{"n_layer": 11, "d_shared_expert": 128, "router_score": "softmax", "init_std_router": 0.0303, "optimizer": "adamw", "beta1": 0.95, "train_tokens": 323300000}
Below are experts of layer 5 (counted from 0) of a mixture-of-experts language model. Rows are named router (the router's row for the expert), down (a neuron's output weights, with its number) and show model dimensions 0-191. Each number is 128 + 32 x the weight over its row's rms, rounded and kept within 0 to 255.
After each expert's rows: "raises" lists some tokens whose logits its average output raises strongly, later layers aside; "comes before" lists some tokens at least twice as common just after its tokens as in all text. This comes from a sample of Wikipedia text that the model never trained on. Tokens count by the router's weight.

# expert 49
router [164 141 105 182 200 151 128 164 108 112 155 142 136 138 139  93 134 144 176  90  66  72  75  89  85 114 203 160 155 155 147 123  96 121 107 174  71 110 172 122 144 167  83 118 141 123 125 118 183 122  90  76 119 164 105 135 131 129  69  98 163 117 162  93 179 141 114 114 146 165  93 123 152  87  76 142 103 110  85 138 184 104  97 118 103 163 206  77 133 121 173 179 149 156 126 137  67 139 127  95  86  94 134 120 139 117 112 173  67  83 170  67 172 142 159 102 144 147 139 104 148 123 156 148 101 122 137 132 171 137  93  84 114 157 209 115 102 142  88 134 114 100 124 142 129 117 134 176 129 140 141  96 105 115 199 155  98 132  99 166  78  94 169 134 119 155 145 132 146 154 131 140 187 101 131 128 140  88 163  87 184 142  65 157 118 139 150  84 152 132 108  83]
down0 [184 164 137 103  96 150 146 140 159 196  96 168 109 144 163 154 149 178 148  80 113 132 112 156 114 187 168 177 130 104 153 120 123 110 118 111 127 148 147 130 115 112 114 191  82 129 128 103 134 115 126 113 144 101 123  77 131 126 144 180 178  50 159 121  89 158 115  97 115 169 149 157 137 149 107  84 101 100 119 167 109 172 130 108  97 188 151 136 151  63 118 178 162 167 174 152 123 158 147 131  43 166  87 167  90 156 141 128 126  90  97 139  79 145 118 118 103 124 127 113 161 126 121 116 144 194 147  84 122  84 154 150 144  37 143 127 129 142 199  95 130 116 114 108  59 139 159  86 167  85  86 131 152 180 145 167 150 142  93 133 162 146 190 118  88 162 101 101  98 153 146 139 114  62  74 136 117 110 102 154 108 130 111 200 104 109  76 143  97  94  80 134]
raises: "=", "The", "At", "As", "In", "By"
comes before: "=", "The", "In", "-", "On", "ing"

# expert 36
router [119  97 152  92 181 125 105 155 128  81 107 108  57 103 139 172 158 134 131  97 132 178 158 160 117 138 100 147 140 111 156 132  78 128 134 164 143 151 113 136 132 137 133 129 125 160 177 139  97 150 168 121  71 157 133 115 111 158 181 137 112 160 164 122 157  93 159 162 153 150 176 109  80 169 144  68 100  64  73 105 126 116 186 129 129 120 150 150 107 144  92 118  87  57 151 125  94 197  89 106 130 116 149 138 102  93 132 184 107  78 111 110 184 104 183 104 129  98 145  89 185 151  80 103  91  55 128 137 135 118 157 110 148 107 107 111 121  92 118 161 133 123  91  95 151  90 180 110 124  71 154 164 158 179 118 167 123  54  68  61 155 144 185 151 154 126 107 122 127 191 176 130 137 157 117 153 116 184 106 109 130 178 118 147 142 150 114 131 177  64 176  98]
down0 [136 110 172  74  86 164 141 111 131 137 165 116 136  98 126 125 147 135 138 121  89 148 122  90 132 158 147  90 140 119 158 130 109 136 108 155 119 133 114  33 110  60 123 128 132 150 135 201 150 148 178  88  90 151 129 112  58 128 137 193 179  94 128  78  84 108  92 186 137 124 163 105 139 175 103  99 161 118 138 109 173 188 148 140 142 169 148 154 147 135 112 131 109 134 191 163  87 115 115 126 165 126 128  91 103 188 114 203 134  80 155  51 133 133 115 139 122 154 111 107 127  51 151  88  95 132 179 112 165 103 128 120 146 116 151 177 217  62 120 113 120  95 123 141 163 115 129  87 148 150 122 107 183 200 146 148  51 102  94 104 112 208 122 169 141  95 124 133 127  84 149 114 164 129 110 159 108 166 120 111 158 118 141 154 155 118 134 128 170 131  91  90]
raises: " They", " These", "\n\n", " This", " There", " That"
comes before: "\n\n", " The", " He", " In", " It", "\n"

# expert 1
router [127  64 138 123 110 106 182 107 118 161 103  70 169 103 145 123 106 128  74 116 125 119 147 138 148 110 196 184 196 179 173 117 148 176 128 147 143 133 168 114 126 127 194 128 107 219 151 117 121 204 119 109 149 140  85 139 111 108 173 172 106 113 141 136 165 144 145 179 128  93 133 153  99 153 151 129 133 100 132 146 138 134 155 119 120 109 104 169  56 164 108 104 133 173  87 139  98 134 127 105 111 132  78 106 197 121 127 118 133 139 141 171 118  77 152 163 143 100 119 166 142 149  91 160  98  94 189 104  86 128 140 163  98 159  80 136 179  70 133 166  70 132 164 145  97  92 118 165 142 111 157 135 104 158 116  77 127 105 172  74 142 154 111  93 157  77  74 183 180 105 175  91 132 157 175 162 106  78  81 132 161 133 140 169  86 107 112  95 112 124 188 125]
down0 [125  77  90 118 148 184 166 119 118  88 129 148 108  97  86 174  99 163 139 101  99 128 119 117 169  96 125 127 118 101 145 143 181 149 118 120  84 115 169 144 173 115 148 150 128 194 107  64 124 191  99 173 151 144 128 121 132 114 134 101 114 146 123  87 162 189  78 134 130 115 109 101 123 113 130 175 170 119 114 141 200 114 104  93 103 179 144 113 135 167 149 100 191  83 126 162 102  93 108 135 130 124 119  83 130 106 146 214  67  86 142 108 128  57 103  88 164 153 107 118 149 157  71  39 134 104 105 108 114 133 131  89 159 166 161 143  81 128 104 133 157 106 186 119  90 146 119 167 165 127  92 124  88 104 176 106 124 185 163 127 129 163 168 100 178 132 155  94 172 106 108 213 102 150 168 128 110 153 151 119 186 147  89 138  65 171 143 156 164 135 116 107]
raises: "\n", "\n\n", "  "
comes before: "\n", "  ", " 1", " 0", " 2", " 3"

# expert 2
router [126  93 118 127 186 174 114 142  91 127  89 144 118 138 173  47 115 129  90 112 143 140 159 149 128 105 163 163  86 121 137 110 101 148  84 175 117 120  89 112 124 180 117 140 137 153 167 142 110 178 159 121  86 100 117  92 164 170 174 151 107  85 196 120  80 134 104 131  92 115 152 149 100  88 101 178 134 138 104 147 108 177 166 124 157 195 179 165 115  98 124 104 127  88  82 108 152 121 132 142 129 123 151 102  91 163 169 129 103 111  99 106 107 167 165 103 139  86  96 129 148 156 161 131 128  93 134  97  88 156 147  83 140 111 174 136 111 241  80 115 127 212 142  80 105 118  98 145 117 150 127  68 129 128 131 185 153 137 105 152 162 130 214 176 157  93 133  76 163 129 134 153 108 158 158 148 117 166 136 182 147 182 146 119 107  79  66 121 144 187 153 156]
down0 [ 96 188 148 112 143 173 114 154 108 100 131 109  98 186  89 148 126 124 125 150 136 122  96 140 181 108 127 131 126 175 132 155 135 192 130 176  99 134 152 159 124 172 133 106 153 103 183 140 127 137 122 124 117  88  98 121 137  86 122 102 112  74 102  96 172 153 166 214 109  94 110  83 121 103 161  89 120  98 109 216 145 165 109 151 112 151 181 182 136 123 149  83 171  77 120 154 125 144 153 137  92  71  96 109 136 158  97 158  94 137  83 124 182 151 136 132 120 145  94  81 114 143  99  73 156 140  97  69 132 160 137  86 108 155 131 108  79 164 119 160 101 175 137 110 147 113  96 118 131 137 130  94  76  78 164 140  89 153 162 127  77 162 212 206 140  92 120  85 128 125 115  84 129 106 131 195 105  82 173 104 187 128 101  97 167  90 107  63 149 135 152 121]
raises: " on", ",", " and", " in", " for", ";"
comes before: ",", " of", ".", "s", " in", " and"

# expert 21
router [112 110 104 113 130 147 105  65 125 146 114 121 125 118 124 170 111  93 127 150  67  74 124 115 127 185  77 132 125 166 147  96 166 150 171  66 181 153 110 126 100 160 128 120 149 140  84 183  74 114 129  99 144 137  95 118 138  88 159 159  77 177 110 152  73 160 145 155 124 140 141 136  85 131 134 147 167 170 121 131 139  86  79  97 121 138 129 138 106 201 137 154 107 132 120 118 133 168 194 113 165 132 132 182 161 189 117 141  88 130 184 123  91 110 201 118 178 155  77 128  84  72  76 126 123  74 119 131 139 103 174 136  96  67 147 124  76 123 169  87 151 149  92 124  85 149  94  84 137  72 123 132 124 183 101 165 193 128 107 104 127 101  43 131 159  78 125 112 124 124 166 147 128 149 131 194  85 131 163 111 167 174  90 132 154  65 102 117 128 117  98 120]
down0 [134 137 123 108 150 174 129 162 130 132  74   9 133 110 124 178 122 115 140 135  79  97 149 153 117 137 106 105 123 142  66  76 157 176  75 153 175 177  86 184 157 115 138  98 103  99 154  93 163 127 114 134 141  85 160 148  65 152 141 128 155 164 160 146 133 141  96 125 105 175 187 128 158 137 156 179 134 169 129  94 127 172 123 120 122 120  91 105  79 114 148 158 123 164 121  92 124 112 180 137 144  90 121 102  96 140 178 167  71  50 173 155  90  94 193 134 116 146 131 125 119 141 153  84 120 139 157 139 141  97 111 121 127 146 131 147 116  82 154 116 126 122  70  82 117 138 101  58 125 183  99 125 136 148 156 118 150 112  90  87 140 133 144 146 131 166 132 127  86  51 174  94  73 115  75 158 182  55 104 160 130  55 109  99 144 110 162  87 139 109 125 111]
raises: ",", "/", " (", "-", " and", "'"
comes before: ",", " |", " (", "'", " was", ";"

# expert 43
router [127 111 188 124 158 207 133  89 199 141 117 162  97 106  98 152 151  90  76 142 132 111 126 161 110  66 152 105 136 148 125 169 184 116 130 184 146  70 120 147 127 196 159 107 106 144  97 166 147  82 135 111 123 156 137 118 105 128  65 143 141 103 118  93 112 115  85  78 154 133 146 124  97 148 151 109 180 125 146 110 131  89 169 140 164 108 123 115 118 103 165 138 143 165 131  82 121  99 142  91 126 127  96 121 163 121  95 168 122 122  90 181  81  96  89  88 115 103 136 170 148 121 132 126 119  89 130 160 159  89 140 111  99 196 132 138 161 157 129 156  81 147 131 138 100 133  95 169  40  61 159  97 159 186 141 117  74 147  96 196 169 206  89 142 143 144  94 147 118 131 161 155 151 151 138 200 142 175 120 170 122 138 115 138 188  69 168 172 116  69 104 115]
down0 [124 152 132 121 106 177 105 112 196 127 132 163 117 130 127 157 150 141 107 162 150 131 192 151 147 125 143 136  76 126 130 159 116 121 144 110  91 129  79  51 129 210 141 124 125 131 119 129  87 171 121 115 143 120 142  67 117 131 106  85 101  87 127 115 100 195 172  96  68 119 156 153  98 114  68 140  98 108 163 127  81 108 164  94 108 113 147 137 120 114 160  76  96 145  92 157 141 131 161  71  80 196 146  98  80 178 140  92 148 149  85 104 137 122 173 152 138 114  96 122 143 149  87 175 137 168 136 175 156 123 142  59 121 192 127 127 180 109  62 126 164 109 168 112 102  75 110 208  90 118 144 149 113 105  98  76 131 110 118 113  96  89 173 116 125 133 170  91 236 151 133  74 105 133 115 110 116  61 104 103 117 102 140 133  97 129  98 111 144  75 128 146]
raises: "-", "|", " |", "Final", "Dr", "Over"
comes before: "-", "|", "s", " own", " father", " new"

# expert 22
router [ 82 115 119 156 109 110  62 157 214 175 120 105  95 121  91 164 132 130 150 163 141 101 143 116 131 100 130  81 126 146 114 156 191 167 171 101 184 122 105  63  88 144  45 169 142 127 119 113 131 117 111 136 136 156  94 130 144  93 151 147 147  74 138 199 139 104 158 128 108 145 128 146 153 117 166 110 125 101 109 114 161 116 129 119 169 121 162 115 142 144  92 111 123 127  51 122 154 121 136 111 150 173 104 142  94 169 163 116 120 108 187 132 161 105 133  94  97  88  94 163  82 107 158 155 138 170 117 164 166 143 153 148 125 188 115 118  77 160 123  98 151  88 115 112 101 141 143  72 149  67 133 141 133  63 147 127 185 117 134 136  95  84 107  97 213 157 139  99 114 134 156 132 141  66 149  88 111 118  36 109 112 149 133 142  78 126 146 193 190  96 207 141]
down0 [133 134 125 160 115 116 123 126 176 122  98 155 152 131 153 100 114 137 150  70  78 132 134 188 125  94  56 133 196 115 128 172 127 126 135 102 160  34 110 164 140 139 135 137 148 147 106 182  88 129  88 125 154 148 128 139 107  85  99 181 134 120 128 150 112 114 109 153  85 101 124 159 140 198 155 130 143  90 136 128 174 146 142 134  78  80 150 167  88 145 116 136 161  97 112 136  43  95  97 101 152 110 152 141 157 167 118 108 190 183  96  49 163 101  83 163 142  71 116 122 123 143  85 178 123 103 155 149 117  87 174 150 125 151 144  84  79 149 175  73 125 130 159 156 157 123 162  94 109 128 142 132  85 148  77 148  97  96 144  87 102  57 115 112 172 115 161 105  67 164 123 125 140 156 156 180 126 195 110 133 148 116 102 142  53 121 111  96 149 194 102 122]
raises: "–", ".", "%"
comes before: ",", ".", " |", "–", " York", " August"

# expert 35
router [140 109 120 124 138  77 126  57  99 180 174 118 147 120 146 115 170 170 127 136  94 151 118  82 161 140 134 127 119 104 165 145 107 183 111  55 166 134  79 110 150 138  94 124  87  95 184 124 144 105 164 145 130 151 131  91  58 132 131 131 114 127 125 116 207 152 143 137 115 148 112 130 115  97 104 116 171 120 122 140 153 156 104 120 163 114 174 155 151 163 184 125 156 167 113  66 108 172 141 151 130 159 137 114  81 158 127 152 119 136 170  53 158 113  66 216 142 117 163 114 132 117 115 104 128 131 100  90 123 131 100  96 157 125  73 126  83  97  88 121  93 133 110 109  79  97 212 131  89 179 160 183 161 136 159 162 143 138 138 152 114 179 115 109 192 141 107 111  98 143 135 143  71 142 168 192 155 116 116 179 192  85  85 100 142 108 169  95  96  66 163 164]
down0 [ 97 111  17 119 128 133 110 143 101 122 110  67 130  90 119 166 135 136 221 137 145 167 149  85 181 122 109 107  94 111 163 124 175 129 143  81 128 117 101 141 126 178  66  74 125 104 144 129  89 130  99  89 109 167 139 129 124  98 120 102  89 136 107  78  94  98  91  61  97  99  90 149 140 158 135 167  81 108 119  78 129 144 112 129 124  99 114 140 118 217 134 143 136 129 103 128 181 127 185 152 125 141 129 173 152  70 174 115 185 114 162 106 159 199 139 119 140 115 112  68  41  96 158 153  91 151 145 138 150 116 102 121 140 160 118 142 118 163 149  46  97  96 147 136 100 171 115 126 101 106 110 119  65 128 107  87 178 153 128 143  70 100 113 136 152  75 146  86 103 172 133 109 130 102 115 177 106 147 141 113  86 151  77 105 139 147 105 112 151 152 104 157]
raises: " the", " a", " its"
comes before: "|", " the", " a", " his", " to", " her"

# expert 34
router [127  98  73  92 148 149 147  76 147 113 123 106 111  97 147 151 103 118  74 129  47 162  38 137 122 119 128 187  89  79 156 128 136 149 134  97 111 198  93 153 106 118 153 115 123 157 113 117 159 149 112  92 111 121 153 136  90 127 109 127 117 131  63  99 107 109 124  76 165 137 196  90 127 113  83 127 122 152 185  83 108 109 144  96 142 184 148 127 153  76 173  81 136 153 139 125 193 145 152  97 138 184 102 104  95 103  99 112  64 102 163 149 148 181 109 138 130 162  91 193 148  94 145 137 130 115 175 148 133 109 139 140 167 142 139 137 130 145 177 120 148 164 123 122 130 108  78 107 187 114 128 164 114 114  86 168 135 147  96 137  86 105  77  69  82 150 127 154 134  96 118 138 117  69 149 103 134 135  93 181 176  95 128  80  74 141  71  80 118  65 198 140]
down0 [148 146 188 201 114 125 101 116 126 170 125 139  98 142 141 111 167 120 159 128 135  89 148 187 167  88 110 114 112 171  67 133 122 145 107 109  90  90 136 118 159 146 112 115 170  57 158 121 101 126 167 121 181 103 134  86 185 139 106 156 125 155 123 140 150 122 159  89  86 145 114 140 217 132 171 149 163 215  61  88 173 123 117 150 118 141 137 107 134 143 117 170 150 119 110  87 112 129  91 101 129 100 115 143 119 190  74  98 196 144 157 132  85  91  92 156 139  86 129  90  83 107 122  93 172 162 129  92  81 146  85 148 111 103 111 118 129 168 150  81  99  62 157 187 105 111  84 129 141 200 126  74 132 114 129 165  77  80 128  88 142 120 103 130 157  92 119 124 166  87 148  87 149 176 131 154 106  84 123 105 171 118 111 161 139 106 122 173  57 146 106 136]
raises: "ason", "%", " |", " GD", " %", "9"
comes before: " |", "%", ".", "–", ";", ")"

# expert 51
router [119 140 103  85 127 145 114 165 128 161  94 143  92  94 115 137 163 144 174 116 118 135 124 122 100  82 136  70 152 100 150 121 113 143 169 156 106  88 131 106 111 134  59  84 130 144 112 155 135 164 142 165 114 103 122 110 103 132 181 127 155 114  80 103 149 160 180 156 114 144 119 138 152 122 131 212 117 135 128 177 106  91 159  71  78  61 151 120  70  62 141 125 116 131 108 155 111  84 107 197  87  77  81 134  90 137 134 141 118 161  84 118 110  68 188 129  80 138  66  63 131 115 124  71 130 130 144 181  99  61  89 127 148 119 167  96 139 130 173 147  73  85 101 134 167 139 127 158 118 126  68  33 122 177 187 135 153 112 101 107 178 168 108 117 119  63 146 146 166 155 159 121  93 105 143 102 171 112 110 100 136 100 161  86 103 119 112 143 153 114 170 109]
down0 [144 112  99 148 149 105 117 122  77 118  82  72 126  95 152 200 121 128  74 169 107 112 134 154 139 118 184 118 124  72 193  81 107  76 146 146 157 130 127 130 185 162 182 139 136 142 115  59 101 120 111 127 183 120 123 126 140 151 108  99 184  94 147 125 120 103 140  99 123 106 127 118 174 154 125 103 181 134 121 148  55 166 135 203 122 111  89  73 110 184 113  84 141 133  98  57 129 131 133 136  95 156 110 105 122 111 135 139 186 148 107 175 160 141  58 146 107 183 107 155  86 184 135 166 121 144 173 129  93 107 107 142 139  96 145  88 134 117 104 133 110 154 179 126 133  91 124 118 158 175 123 119 149 151 104  84 106 101 195 109 150  96 147 115 195 121 190 129 175 144  76 197 125 121 131 103 132 127 164 154 164 192 119 179 158 145  86 155  78  91 147  91]
raises: "=", "\"", " been", "ff"
comes before: "=", "\n", "on", "\n\n", "  ", "See"

# expert 20
router [152 210  87 121  97 164 140 120 149 147  87  98  66  87 144 147 165 132 100 147 129 137  98 137 195 142 128 122 125 124 131 175 115 133 144 141 102 137 173 108 114 117 131 143 142 139  91  80 148 173  95 125 111 136 163 127 186 131 120 107 110 117 127 159 135  92 140  76 131  84 156 169 160 123  59 145  86  92 111 132 141 133 176  92 172 180 150 141 173 161 115 114  78 110 137 150 209 179 179 123  95 146 124  61 130 150 161 185  74 118 133  65 157 163  80 135 100 103 149 178 159 136 171 155 184 178 110 122 150 136 161 185 130 136  88 141  80 148 143 115 174 109 125  75 143 104  82 129 121 128  81 148 141 151 207 127 141 125 122 104 152 165 108 144  73 118 119 191 133 116 169 191 119 110  85  66 157 164 117 151 137 133  67 169 136 160 105 145 152 178 157 139]
down0 [127 130 151 173 164  93 175 164 125  38 137 115 136 131 110 157 152 158 158 143  91 121 150 141 117 105 150 131 153 158 101 124 119 141  71  57 111 111 120 139 154  93  97 176 136 129  52 168 117 135 204 131 148 109 115  81 142 154 129 147 163 120 162 132  64 128 109  77 142 135  96 115 102 122 196 151 134 163  57 108 140 161 154 174 118 146 142 131  98 118 206 138 111  87 102 140 111  97 119  95 184 119  90 125 100  92 108 195 124 122 103 224  64 112 128 178 110 207 125 102 107 202 147 126 149  76 155 114 144 162 135 132 131 149  89 150 146 130 115 133  93  99 101 123 174 195 109 119 102 124 129 113  93 176 109  95 144 178 141 174 126 126 141 145  79 160 116 145 196 135 125 142 179  97 137 179 135  91 170 118 103 145 151 154  84 137  88 132 114 151 147 105]
raises: ",", ".", ":", " the", "\n", " a"
comes before: " |", ",", ".", "0", "–", "°"

# expert 9
router [156 144 111 102 136 153 126 102 167 121 128  92 138 137 145  88  73  84 123 107 170 104 169 167 111 165 110 109 167 111 137 143 132 160 180  54 116 195  99 157  85 167 131 136  88 133 137 144 102 105 131  78  97 128 119 106 185 135 122 148  43 129  99 135 177 138 111 187 124  99 132 111 119 122 178 169  77 171 137 173  66 111 142  80 118 106 139 166 122 122  82  88 127 178 144  74 140 135 113 122 110 150 163 155 111 109 167 121 178 167 103  84 123 172 173  92 134 131 122 143 167 137 119  52  81  81 202 170  76 136  88 131  91  95 105  96 135 165 124 113 126 152 145 102  91 122 108 135  92 108 112  79 129  98  80  69 135 153  96 121 109  97 129  88 130  81  81  67 130 156 104 117 118 132  95 165 157 137 186 156 188 119 141 116 160 104  93  81 162  59 148 129]
down0 [108 103  92 195  88 139 121 170  83 141 140  98 141  98 176 131 151 139 101 153 121 115 151  87 110 114 203 105  77 183 111 144  80 145 135 163 117  95 174 139 152 123 176 118 131 118 165  93  90 124 124  99 154 122 134 196  99 117  97  93 141  80 194  88 113 114 130 127 112 115 128 125 201 100  85 131 134  78  82 126 160  83 158 123 185 160 144  88 126 149 132 124 194 119 161 196 130 112 111 161 113 166  90 113 115 113 164 114 148 140 192 136 125 126  61 103  95 164 128 128 130 146 143  82 126 156 151  94 175 145  91 130 153 121 182 122 118 146 107 131 114 189 166 116 217 155 116 144 170 149  77 140 110  69 120 110 113 150 141 104 109 104 152 124 183 118 128 199 136 135 124  82 103  69 122 155 158 141  50  70  98 137 169 125 139  98 132 169  95 126 188 106]
raises: " (", " and", ",", "."
comes before: "\n", ",", " (", "a", "us", "e"

# expert 32
router [117 104  71 131  88 123 151 146 155 125 124 166 186 160 122 146 136  95 178  74 139 143 184 205  91 168 102 130 152 100 108 171 128 127 144 144 108 147 112 119  96 132  74 145 151 132 114 113  79 193  89 109 142 116  85 102 128 137 140 132 151 157  89  68 201 130 153 134  74  99  69 122 156 105  81 128  96 149 117 104  99 122 149 146  39 102 122 202 198 139  97 116 139 118 123 152 145 100 138 109 156  85 109 105  91  92 124 106 142 104 113  77 129  88 104 153 139  92 100 101 151 124 158 154 175 106  98 106 138 128 115 107 131 133 128  97 141 127  98  67 129 103 168  85 157 119 193  78 136 100 108 101 143 123 135 126 134  95 171 190  69 139  90 133 119 181 120  28  89 122  81 129 123 105 175 122 129 109  56  81 141 142 147 153  90  89  62 123 157 150 133 135]
down0 [130 144 153 108 214  75 123 148  26  99  94 136  98 115  99 135 122  99 119  89 130 134 123 159 105 170 124 117  87 127 139 104 135 142 143  46  72 198 106 130 150 167 116 125  93 173 122 144 148  92  93 107  95 126 119 141  92 130 163 121  98 141 147 164 142 115  98  99 149 176  73 132 111 145 189 149 139 131 110 156 105 131 163 140 150 126 124  55  69 119 190  76 131  98 123  84 137 111 177  98 159  79 179 148 123 162 122 131 140 201 175 175 155 178 158 119  79  76 134 178  98  77 112 175 115 121 119 145  94 140  86 122  76 130  99 119 159 109 120 135 128 160 147  89 116 123 133 135  79  77  66 128 130 147 119 127  98  72 176 139 128  61 144 117 125  88 123  93 141  95 143 145 160 141 136 110 140 115  63 173 143  96 130 106  85 104 109 129  65 111  92 168]
raises: " |", ",", "\n", ".", "yer", "\n\n"
comes before: " |", "\n", ":", "\n\n", ";", " is"

# expert 4
router [119 186 158  88 145 134 156 165  96  91 100 112 116 124  89  82 118 110 227 104 114 138  93  95 134 159 170 170 150 165 137  69 146 191 112 151 196 137 127 139 136 138 103 142 138 120 141  78 135 102 128 122 114 151 114 138 162  92 172 133 112 159 118 122 135 122 109 139 153  93 161  62  69 127 126 125 108 180 137 128 100 151 164 123 142 122 107 152 127 177 121  99 108 161 159 145 123 161  73 117 125  98 139 119 196 107 157 131  98 117 208 148 151 136 128 119 111 133  94 130  95 161 113  53  90 133 133 172  94 180 172 157 164 149 111 134  26 130 106 101 222  78  64  56 120 120 131 131 123 137  92 195 117 180 135 146 117 101 130  74  94 160 145 108 114 126 110 171  97 163 130 187 154 120 171 172 132 120 135 118 125 153 104 120  62 138 131 111 121  85  94 146]
down0 [137 185 154 135 120 122 141  63  82 134 163 138 138 137 126 146 110 169 185 100 115 139 179 173 200 161 128 142  70 107  73 182 121  80 192  63  52 127 142 190  79 135 146  98 129 107 150 144 148 130 132  82  91  87 103 147 171 103 145 121  90 162 118 197 120  85 113 163 126 163  96 122 137 167 100 149  97 133 133 119 203 105 122 126 107 145 173 117 108 157 108 153 137 164 191 164 133 106 124 164 134 122 131 163  96 108 153 147  78 133  73 178 202 121 113 139 135  68 137 123 128 133 132  80 126 154  92 101 109 141 135 123 104 148 146  98  91  94  85 182 148 144 173  88 111 145 136  93 155 172 118 174  70  89 110 150 137 147 163 116 131 156 108 103 120  82 116  92  95 113 184 146 100 111 146 105  97 164 105 110  94  98 116 115 156  85  64 131 154  72 166 154]
raises: "a", "s", "\n\n", " With", "\n", " A"
comes before: "\n\n", " The", " He", " In", "'", " It"

# expert 17
router [139 128 105 109 126 161 109 103 131 151 122 102  86 107 149 142  95 108 173  93 129 147 106  78 118 177 104 190 103 150 154  99 189 171 150 152 122 135  78  56 122 136 139 121 131 148  82 147  88 153 136  72 115 158 146  73 126 109 173 137  62 141 140 161 143 104 163  92 147 157 137 116  95  93 156  89  96 144 125 165 107 180 107  88 154  97 189 179 129  84 146 185 106 176  97 110 168 181 165 103  81 163 112 103 135 128 172 142 101 130 135 112 145 193 150 190 109 126 139 173 153 135 113 167 108  92 126 161 152 124 122 110 118 113 100 131 141 218 137 142  91 162  85  45 116 136 162 176 173  88 100 176 137 128 157 132 149 182 150 139 144 159 115 159 174  95  88 117 131 126  84 148 188 206 142  83 137 119 120 159 157 121 135 105 152  95  93  77  80 164 140 113]
down0 [166 127 111 179 128 138 131 123 101 181 139 133  94 135 119 172 107 164  96 125  91 144 157 156  73  93 132 150 104  58 114 119 110 179 183 131 158 155 125 122 115  74 117  81 147 128 132 181  92 102 143 114 107 145 160 165  98 205  77  54 153 183 131 123 133  96 135 101 127 125 138 156 137 117 125 113 149 165  99 149  94 111 152 167 141 173  70 111 149 113 145 150 167 106 153 195 134 133 100 111  79 151 132 103 189 130 142 131 121  98 168  70 134 126 100 165 129 101 120 149 117 115  99 137  81 142 114 140 116  89 134 125 136 187 137 120  95  88  89 140  69 133  97 136 117 202 141 128 135 107 118  65 180 101  94 111 179 138  72 171 140 108 142 119 141 219 103 151 124 201 120 129 130 100 164 209  79  68  88 133 172 120 103 127  92 126  62  88 173 116 107 111]
raises: ".", ",", " and", ";"
comes before: ")", ",", " |", "–", ".", ":"

# expert 41
router [119 157 139 101 156 150 115 125 169 144 165  64  77 162 126  96 123  72 170  93  87 145 146 168 180 111 193 155 137 154 145  95 139 140 136 174 154 127  98 152 152 132  70 142 106 152 133  87 139 138 152 102 139  92  94 121 129 150  45  64 100 107 159 145  77 106 138 132 163 117 168  98 131 126 129 173 128 141 100 124  91 114 112 106  57 146 113 149  81 119  72 125 154 166 114 144 136  99  99  91 142 108 139 129  92  97 146 117 100 167  69 188 136 134 139 193 124  98 119 152  82 196 156 116 138 138 132 175  96 151 172 149 124 182  98 156 160 174 107 154 106 143 140 113 190  95 102 128 117 159 136 125 159 120 131 125 189 145  80 111 110 165 205 153  79 138  82 108 188 139 107 149 147 148 158 120  85 165 196 170  98 118 120  67 101 128 103 111  60 161  73 113]
down0 [ 93 158 141  76  95 137 142  91 105 154 157 166 102 138  83 128 159 163  84 131 134 145 154 108 122 119   4 107 141  82  94  82 120 101  88 145 129  98  91  89 113 113  62 109  97 159 123  94 126 190 160 111 160 144 170 144  90  97 177  91 165 150  83 105 193 143 120 107 165 121 102  99 109 168 103 116   0 146 118 119  96 147 160 127 105 112  98 208  97 154  94 128 114 108 158 120  88 124 115 126 132 134 162 139 104 124  87  79  93 130 117 114  97 124 179 127 116 137 129  89 111 185 177  94  95 126 103 156 132  77  88 151 120 138  71 107 105 159 126 156 188 125 113 116 115 115 156 123 173 108  86 135 130 146 116 101 101  92 147 164 166 113 129 118 106  85 143 159 139  99 118 193 147 125  61 131 160 132 122 161 119 153 117  74 150 133 211 131 134 110 116 121]
raises: ",", " in", " on", " (", " and", " to"
comes before: "s", " of", ",", ".", " and", " in"